python train.py --n_layer=9 --d_model=192 --n_experts=32 --experts_per_token=1 --d_expert=320 --d_shared_expert=320 --activation="squared_relu" --moe_layers=[0, 1, 2, 3, 4, 5, 6, 7, 8] --router_score="softmax" --normalize_top_k=false --routed_scale=5.66 --balance_loss=0.00263 --balance_bias=false --router_logit_norm=1.0 --shared_expert_gate=true --init_std_router=0.0204 --lr_router=0.000754 --vocab_size=32000 --norm="rmsnorm" --norm_eps=1e-06 --tie_embeddings=false --optimizer="muon" --lr=0.00745 --beta1=0.95 --grad_clip=0.5 --batch_tokens=[16384, 32768] --seq_len=1024 --train_tokens=388300000 --steps=16602 --dataset="wikipedia_en"
Below are experts of layer 4 (counted from 0) of a mixture-of-experts language model. Rows are named router (the router's row for the expert), up (a neuron's input weights, with its number), down (a neuron's output weights, with its number) and show model dimensions 96-143. Each number is 500 + 40 x the weight over its row's rms, rounded and kept within 0 to 999. Numbers have three digits each.
Before each expert's rows: "comes before" lists some tokens at least twice as common just after its tokens as in all text. This comes from a sample of Wikipedia text that the model never trained on. Tokens count by the router's weight.

# expert 19
comes before: " the", "\n", " The", " He", " In", " It"
router:502467449523558449541545524492526456449555525532487560457492487566534553535528431536553541453542529467457533513437466479488546518497517556463550
up0:461528539447465492493429450581522506517469446453453513509504470538541563568475488488522502509473534479511406490440450547544544475499559474494511
down0:492528430581541510607501491520571414451512550519462449556484487470518561512545481504492529455459593545475532461468523473493535514459583493478498
up1:511498440516539507442485508493526514548394534504507580550479531438530587436497501542484510502546463480435505507576531466528470455511457572535480
down1:481566504510533441505492500474465496617478455547529515446478526547499481468474487469531432454548444516494591436463417563518508455490535474461561
up2:546439433481459531326501472483490484523566504505464461485584528550526454483497550595524544491489523442495468521538484455584522487539441484454485
down2:496460535499515528539569440565560568488528568536523466518545464507518424491540423514570526551508455494470519522468509476517432501474473429534508
up3:466532480495487498489452540491495563521492487520502425481446456544535468536553513523467403475509561560527496482515548526542521400505490517448487
down3:571490477496497551546522457525498557494452518573479498538553508480546476545525472562551560461478477487477526400482467449480503522572526551513508
up4:525507469520522459480486514556537514553519481610518498436564570480527517525504490521446446551489526453522452567450509461549529470525538493534438
down4:510570515491490510463457510487467517498487580495489524554467538523572454497570491512500542501569473520536536491428480579468499538520471567489479
up5:521511482485494530522523551413435454516457454484529519529468484474546573476494539556491422455502521464434447532478555476496560502501478436436533
down5:426460576439475529457477513518441496459578577514542520493500470544482526537494541494542496576537469512466503501506510473515510538502482455567507
up6:494498461583440588520446437469500480450443507484437389477537484490433563532535547451499434524507489504502509464486543496487487492570541500544522
down6:515516481524466512474427469564475500475506539568580573458534533471526581536527573404517499553498433547524497517489474527494433450485553479515489
up7:524503440478449488454541408490518511509469492450511494520611504515523493464472458492464487549445489381520464492409481526519555493464553506459459
down7:580453507468519508536539489522472540578523525546454511512493460512503569585486469455422488454508479522487502554444591547404535464478544445471468
up8:508425492482419488534478550558537454504483517442456438533543521512567483455422565515449463471507522459566488461533468466495503437511517508446423
down8:531564503514507509499514541413475495479441582469445488524542534474437512471491446485478449574450468516452502496578456475454441489411550507491508
up9:526426488438491482447449494538532548546454449474536391479498532486506578555478497506473532517469453516549491526459441455446504421464523486506463
down9:449511490500486483500545431437553521525438470500518474502524546471478452478535525499431555506461513464520449495521514483492478493495469489516490
up10:489541522459432445536416473536431488514423427507555556563551482477525480436478519459559544433512448524555465459472476448520489529539505473476546
down10:573523526531444591458543515438502498501462519490439522493463428438532502450543467468488466480458488534500535486508496482432441560525481454426502
up11:546422617487484565505411508552489558512572465515467517511497505451478500546537535552512453448468473523473489496495530452497483529505461453512573
down11:563497449439537494467500523530503517541500504540544442495488541493489549514516436470503460522479580426550522518407499443500547556506499489539494
up12:543464500470456455535499540506586479463557569465417438494494585429532415493503482510460475493496447465546428444592456526484460495499470414470515
down12:425489522480497551453507518544414535546534530492500429459524462489520512499513507472533583473498441481440455521442554478479486445465553439502496
up13:503493525488496439505525484529465492551479481512507526471508468512471523499482473468429547506522502531562472423499447548499437511505484544476538
down13:494487503488524487533514585518469452521516572540531594523504478521464472510481542485572493490503473559538551471500527540530507521507479400563519
up14:515609531511525486508552415552482519568507461549537568489483459488538513515498526499538552523540550533491529405419550483482459485509531435474501
down14:415494563522470484446447509546543487481555531480443457448456590492504467434489493459481533491538520534459434493514481589503508461426489552518506
up15:400508518479586489467487455464546477511465474478419440492471478470496515481538518515492419517502491521530587502513497478533450537508468594441526
down15:583535510498516483481500471530575538467542559552480522558464515513431509435508470516474468414523517527538501516502485542567515516495517464564535
up16:490539465550542493517497511431497511530424506537486538484468546524515584465508480453448423523508482512483475556520472450536432465535521544449514
down16:453445486517482462567442587488497470524566495467486555518449559460564509415475516548466489456474502454505547466446556460515563519486505472423569
up17:449494509527517531452558519492502427479526521590427452476486484452524536505532495494428513521490512520508478501439593588508446459424479547513494
down17:540438479473523439536513438519519532519476532433521493462534531569518542540487461521550532528477528485538528445413531526485498459475548473473449
up18:465432512448464522484484487520447485487469522516510540516521486534551582469517572532469502545510466549474523461525539532482596523522515540499515
down18:538446535598525400539453467577470563453550494501554502532527447461524526504515522498469510522476539551441570471479446530563394558399450533492513
up19:473534548459555510445468432524489506482560473562517511556463500513511570494571492461511384570519485519424535446486550479506497473519512516480549
down19:544450494507474529527423621462477466521483510502518486522451527413478509479490528495494509508528509542510524502482487495488450505549534479490503
up20:504489547527482594498492495472554398473484489585530573466480472500468434472534508528471482485468465534516516469492542477535501477511451550459533
down20:475488507505491428459538495463461511423515601533450539469436459578533486513522474472420511582510581468467533480490449546510540465568526433502524
up21:512534444477464543497488512497413468494481526498553510524494504544519466481456468472502475573463472463484479492504477461515460459559529466559499
down21:507485505523436429515419491501533516531529490488442473463529526477487457464499504503456596428466583457508501511460482531526511491461489549394480
up22:481510443543493513514555512551512513582474474506436537435515449544423471526483467451466517556531519519481437429509546498534440413535492578476470
down22:446477557502504526623508532456493546468504470507566511511547490449498499588423470594471574495543492474436470433465506460466459444452489468511474
up23:505459546521438547503464480508483513456391478510469550522486522596471505492532485491470469467482427534523459531508584517483425492522462488461429
down23:530486516530426456560449516500531510515577504488443472525481573477503490515554451616456474544517541455498505517520512488453544555610556434517565
up24:453492466501512549502506502519516424518515540440497504455443491469579586453545452426470481490548499480503444527482516532591507444484549497517494
down24:578418476500545445496517499540450538474577568559558468542490503508523544514543476468512548504473502508510539426433464590531477521469502549517522
up25:525530440490498533568559477529405481491591470483475399482449432459417522472502480494446545531442497538489488498502479499474547487555522471471467
down25:489497454410523454499515489516514600464431603543483522549559479503520497541500482442552501470521466484477440548502487502520497467499500466511489
up26:551423490490532537530497483496503506489449463404466504460497548574498503525457512457498469526468500496495448446515512561511527478525499511527443
down26:509519471513542516549585454482509538484430467473447441512468485433527464513532513490501425498501490460445559459542494513484450485509518493517509
up27:512446502561476517520404535496418516503557450486485461498470534548486570531527467532490481557511507533565464528493486480497584465458570529545403
down27:511448525484527485524530468468439455473466470540551524529514536571469558512510440496574552486478666503413518507542472467441542511469485518483544
up28:491493489556470518501488553490464517467520490482462438436491499527530532466481488442437429525553494491495409497462503469514478492513517500587540
down28:432509517574458508461491483544431520501498541500403521445566475477513459515448438509595487504525482513556491500503454459523488492459496544464568
up29:517508536519457444443581440520493534508536485507540475406482468548476582544512516509519461499456466504546501504514580510523508473521557485507487
down29:510505509541510505521569435525449515463485528456441475586469573442358553433431489445522530478546536495523514442492537500505498519517458525461521
up30:455581532430482468522505474479433527498442520470540523500542507509498538526527528531503425595536548535485499532479483521542492440410482561540461
down30:402489483536496575490491467514480511461524516540530535517477434527553512487507583485509464525493543513493527560556447486468567497469489455472506
up31:462394503562428493502437517526569524443443500483461567545508521512538539445487536478513483497557531488480445409497465559515519493555471480539549
down31:468454525568475574468508483492465539448438473458547535507454505453530571482544463489502517476562496526542432425585481507480513554505471504498487
up32:499447494497529518453554554544544438478493549491545492484529576520575471455486517449519510542509481463541489489482469456460544471511466490451541
down32:508535495562545522543600540542559521501532486491526513529485566515521526510499480469494508481534498514490491493528553540462544452538474534500492
up33:468435499445472583467610518569488439491433552540525549503489539564540570461531527449517509502546496569506489471448444513541494519495469473537431
down33:492541530578498488430556551563521458482532515524457528489588529506494491471505422484475536456480473470447506527469534539556476514524493522508503
up34:458471423493531505503576446565519506537472496412453542435511436528510491557550605490502473525494463533536444489515465578561518530518482526513550
down34:471434567496458520497543536458550507514492491494509421520452410490551537533560497471586549447531487462508426410535489508484545541455563542521541
up35:563540487455469498509525485469555405509476530546510563494506526517513438452491387473532505538441557415576496551539445536527494504475519495478480
down35:546514498473491489530525459507520632478509461522449501601506465400520520475546452475586470523457487504497513471472558518535525506446490458529445
up36:501504420466522495512549503463566554476444489516482445471506521447519513494502518481517508530548550441558491498522499534530543506555507538434584
down36:451518492527503426477408497485541465535533490463488478511413466494420484515521528513525579580487428452564496501499532511497508497483523541438516
up37:431620459475495515493519490473508479526528508417460471535499575467483504506528500442523491502470471483482525503486476544486521563572528501505589
down37:551537495469439517561508473490536553523553570490523503502547438444588490467474568465470476530503444550492482490539481458527485444511580485475506
up38:455447444501422492484456505502485448445567500504467417513526496500554469489484498542455478454562489484426451491536504462437461437590499500533451
down38:516470469530410526546492472491523435504502490522498488484482587515404464478461555530434525540485500501550595539505463493466527488505582555483609
up39:521505479522519465478543488532429620502526454501520495466522458498470502496522503437488557544508446472515428487504525526500526500483504453493476
down39:553516423469467441464444438514508494450506500500561521504471521506561489475519475456499483521409480550533532470535427506536483468536425541519438
up40:520503445479482460465489516548504477525502533456461548559531458576548486477450598526584494528492502537505519460481474516580405456510506499529471
down40:495552528539530493560515527481444493508520431475525384458542517512529556508511499488515509433547480564567500476459475500435486462498503517472528
up41:468544538528517445572488488543528479479553500425480478415427518473544454400486476536584501522496490466546458506500545504472455531470527431494512
down41:533488500567441486630553500540522512537520555527478531565473434480486549504456535495547593538545485542512485522475561470502545537449541518522466
up42:537490564567591567547506550519387493549526493453529495442529531563536539563571528460471469531516563464474506546443492497479444531422515501455430
down42:427441438483536518513473519517491461488562489456456473523557506527516482575446483494503554538508544595453538538436581495447451446494522515529493
up43:398568497443476543528458516529538462545446456428480535435534479478475471510538453490468499508615414523508537464540490569558558472453473560489442
down43:436560485479546447509501475504535440565482604528524471485480445492514521531510515523594477423502423439441483565492532497477511553471468574541553
up44:550481437433515502441491444532535466495489552508532480456548559482520491554442419518523484510496501538508471401550518410460529450560489456474535
down44:513499441557526475477587533518503501488538514529556563496483508477568497424543470554481517438557501494480542514514501464489437507406539521520468
up45:444484452526483512487528505556501454505499549582496527492436495562456515486494473541519474496504472533540494493544543413484412429443556537507546
down45:515460435556531471472545472501531484495595447522487556436528437525487502508423532492448492527560543500445435479497418542477509503483440489469488
up46:512520517484510485554551566528574551523490453530473453434538507514492473498474555598537484555532506462521477514495510537598486533533487534481500
down46:493514468476514491452513519446435489431483569519542520516531494486483490522477503542455533512542500511452472465452440471505545490458453506522428
up47:551510513446444563471431522565488429538445464555557508497547487480525598557481485472459500476470553439535465485484436490448483521470445547500481
down47:488507452542498474434506574537614501462572484537495430499541494472477542519478533542506479545475462498505429479463447412498545452555583472519523
up48:522555491420512435493551491516493487495495446478473449440493498551476510570533494458502483540462399493555466481489497509504465501439437509568523
down48:587530533436454529450498522544463534479527496517501441498454483464611511467568428444492504507455487506496532574493461508507455503571494496523434
up49:542509469619568465453528458432502529509489493535473486518521464536549511554423555506462472490459505480528415495501506519511467491451475500487545
down49:507515447529470486469460478484537491495454429472494473426529567413526522513504471438556545440584493447420514504445513515484432520518483535511521
up50:519472491508505590462489459567467476513460522606478477479531482563423508513512475416464425485512492509474557522545557497544500453576453539481572
down50:474457542479512516522583530557470466506470479513526506449486480485501600470598420521440550535520502480534456515429468543491499475506485475541492
up51:521581434491518441499469511453518497525468487507539470502449542518511574552587462470500534523454419473511505498468551431552405448494512531517490
down51:512525493478555418434558440450533552445550568545543506441545495500535515506522450499465474509461470537510497492432488602479508498493431471525510
up52:445553477480462498513473454421574472491513485436586563503434482518489606596449559510530485515458431572494462450488532436493479462417508480473557
down52:585514460565490565465498509523547543481503469534579449517509555510516478479520474508458504517485516475576456473440465440528495511452545486484523
up53:492535435457480481485459486492453567519537432478508490473474529539539524510519504478474493486487508472420486517462491501597486447521536402521501
down53:478511541467453512513414466490517432533503509483493543519533532478430418499473568523519531425459507522466517519503449511546447485519575454429540
up54:480489469457444506476537495573504514526545511440558523449490559593475576482422485504417472521464520450514471500535428505600573451478468486470524
down54:462501521501466491553522516515497511467445462480527474534457451592466503550507524523492492557545536571535531499448497518470574449533508545519503
up55:444519565479456524468435455540446580546551457500529483484484451602544492561541503466479484487598483476512453472493525507465563505516473509543506
down55:502491479587511494562517501480449488462453542550496527532504563498530513488521508535404471409509517462531527464475481471451515498467516526430476
up56:541454511560519500417503464489468486576531465556468491493501488485487519549523572466455494508545503525442463499504546468510531539513465437515488
down56:539563484520518535514463527462476458531534560527478506496510512462461523472529427513507485521432450543431403477489449523491475538561467523464539
up57:395439484506510495470445542524528569564494527517436408454494552453475501555498529460454570528425510543512534531523541415484517528504442488543600
down57:466474515439512526512484575509555546537510648449447446533513393439493502489504405464514439473476500420537495496551526538519557480486531502542503
up58:481454526459479482511491477606480523423406523511534543518459547465453503484476475431498470532453477506508565461542518461494495444507429492514440
down58:562478495405486548464502555481503419479535505517525457486529526553549542538539553548449512556577525422548541476504488573546552537431497510490449
up59:508572571489517489476547577477447459480464488442495475434465513451485504540507521497556512455454430545476474524468520453536564492462458535411538
down59:443507525475574456536500541522510514463467565463525505484589482530496452552523426525468463413492525530548524587505495469479482528444488472540543
up60:477553492549515431465492510538516516469481519504545419464518504501519387514551460566513452473513515507459471479513420476545448478544470494459530
down60:528502439486502490502496429449477458442443490543547514448507578474464428488522490461441580541478518507578479455572430502452545469444492568507441